Experts of a small language model.
Training: 432M tokens, 3293 steps.
Below are experts of layer 9 (counted from 0) of a mixture-of-experts language model. Rows are named router (the router's row for the expert) and show model dimensions 48-95. Each number is 500 + 25 x the weight over its row's rms, rounded and kept within 0 to 999. Numbers have three digits each.
After each expert's rows: "raises" lists some tokens whose logits its average output raises strongly, later layers aside. This comes from a sample of Wikipedia text that the model never trained on.

# expert 47
router:507470496507473477544482501473501496473525466542519504471537495513496520506511497479499504522500498490500532492501503553502461510498504519470516
raises: " a", " r", " the", " an", " ", " d"

# expert 21
router:508490496503511463516471487484504462429507482515495524483490501504439524501513490511484503521515464508496514548516510515461502462512495474497476
raises: " the", " a", " ", " an"

# expert 33
router:496470491492514516528465475497500480545511466521482518487510512488514479506541494532497509508489464487501531540488498544479531485479524483485518
raises: " l", " r", " m", " d"

# expert 19
router:458522520468529513489512484484509511523513480490467507475540475486502519505480497495504513506485504427505478495503515500529569531511528518527516
raises: ".", " were", " g"

# expert 46
router:510473495539469494471503456494523523507520496517481508482561483478516509522506554495502466478459518497536523503533536496511501487506517526528497
raises: "-", ",", " "

# expert 16
router:541456525496466485522474485482509477504513525458456475488463509534513512522499534481528510467520502480493493439509482525476563465478524494495452
raises: ",", ";", " and", " in", ".", "-"

# expert 38
router:515501517473464502500532504538471539494499530471471517480486485508523469510488468508492511474541444499469505502449472525501518496518548514529521
raises: " and", " by", " as", " in", " (", ","

# expert 11
router:495495529523460484502514454530486472500503525478511519464481469530536535483477560516514518503482484504473501444530522482474483493450520498521486
raises: "1", " (", "0", " S", " m", " M"

# expert 4
router:482530515485552449499505499469516537495534506443510485535462526521492488450498503500544453476463495483486494459516509510482517468492451504469527
raises: " ", "-", "s", " \"", "ath", ","

# expert 15
router:469544481454515519542509512535487519535516541537531461536456479485496507468493510511523476508462491515529507455534498502510489483541516516522523
raises: " a", " for", " star"

# expert 10
router:484509496544488534497503551474512492452498498463506478514487531509550486518481538499468491511480472525486521502490458469484526559486476508512473
raises: ",", ".", " (", " in", ":", " of"

# expert 14
router:550469485509475488540517495486544472492515520500551522483458471493471489506489513484461482483478535516457501521491477530529494492473482519481482
raises: " In", " The", "\n", " He", " This"

# expert 42
router:478471480522499512486499515529490483508502530495475503492521505510502475471499535487530529471494553536528486509469541474512543506460508487482515
raises: "\n", "===", "==", "\"", " ", "z"

# expert 36
router:511496512485521524521498536524473473490536474496493482533511486523494484461513549470537483492497543512533461471529543482504505473455517543479499
raises: " (", " ", "j", " and", " by"

# expert 43
router:474533495504504471461493568516470524490472467541561531513527502506470511505535514500485550479514457516528523503510509508523485518519526470499495
raises: " ", " the", " a", "c", " n", "b"

# expert 0
router:485484514486534542496490480484485519505500534499513460512545496533499503518505514462560482480479491509469511513487493469544500494489516516498530
raises: "ub", ".", "es"

# expert 12
router:517491540516472508462516502516531487516476512507490498531486451494479484511517487502470528457501491496516515499518515503469479477498498509491511
raises: " ", "\n", " (", " n"

# expert 29
router:517510497500521528468474493495478499490489507455503483525509498504473515520529505478519505494517506514512537490488498510489482523475542519532444
raises: "E", " ", "C", "P", "-", "G"

# expert 25
router:509508443503468519506540477494498538507545533498500459529501517490512455499496508517484457462444518535519522511496492494487481511486575479527483
raises: ",", " and", " R", "b"

# expert 22
router:476519521496498523516517516484490483483467475476465523512523497539492464482494516497502487549503497515476515515473519494468527485478463488467551
raises: "-", " and", ","

# expert 45
router:513514493537481534514497506507509472502518517490483508467477501476478506517482507515502506510538522476513494560503467504481531522486455477530500
raises: " ", ",", "ova"

# expert 35
router:526439502503509528513481479519451500527496509517455478488549503492504507522515488523437458541498459523507487492498493503473516525557481548494496
raises: " ", " t", ",", " and", " T"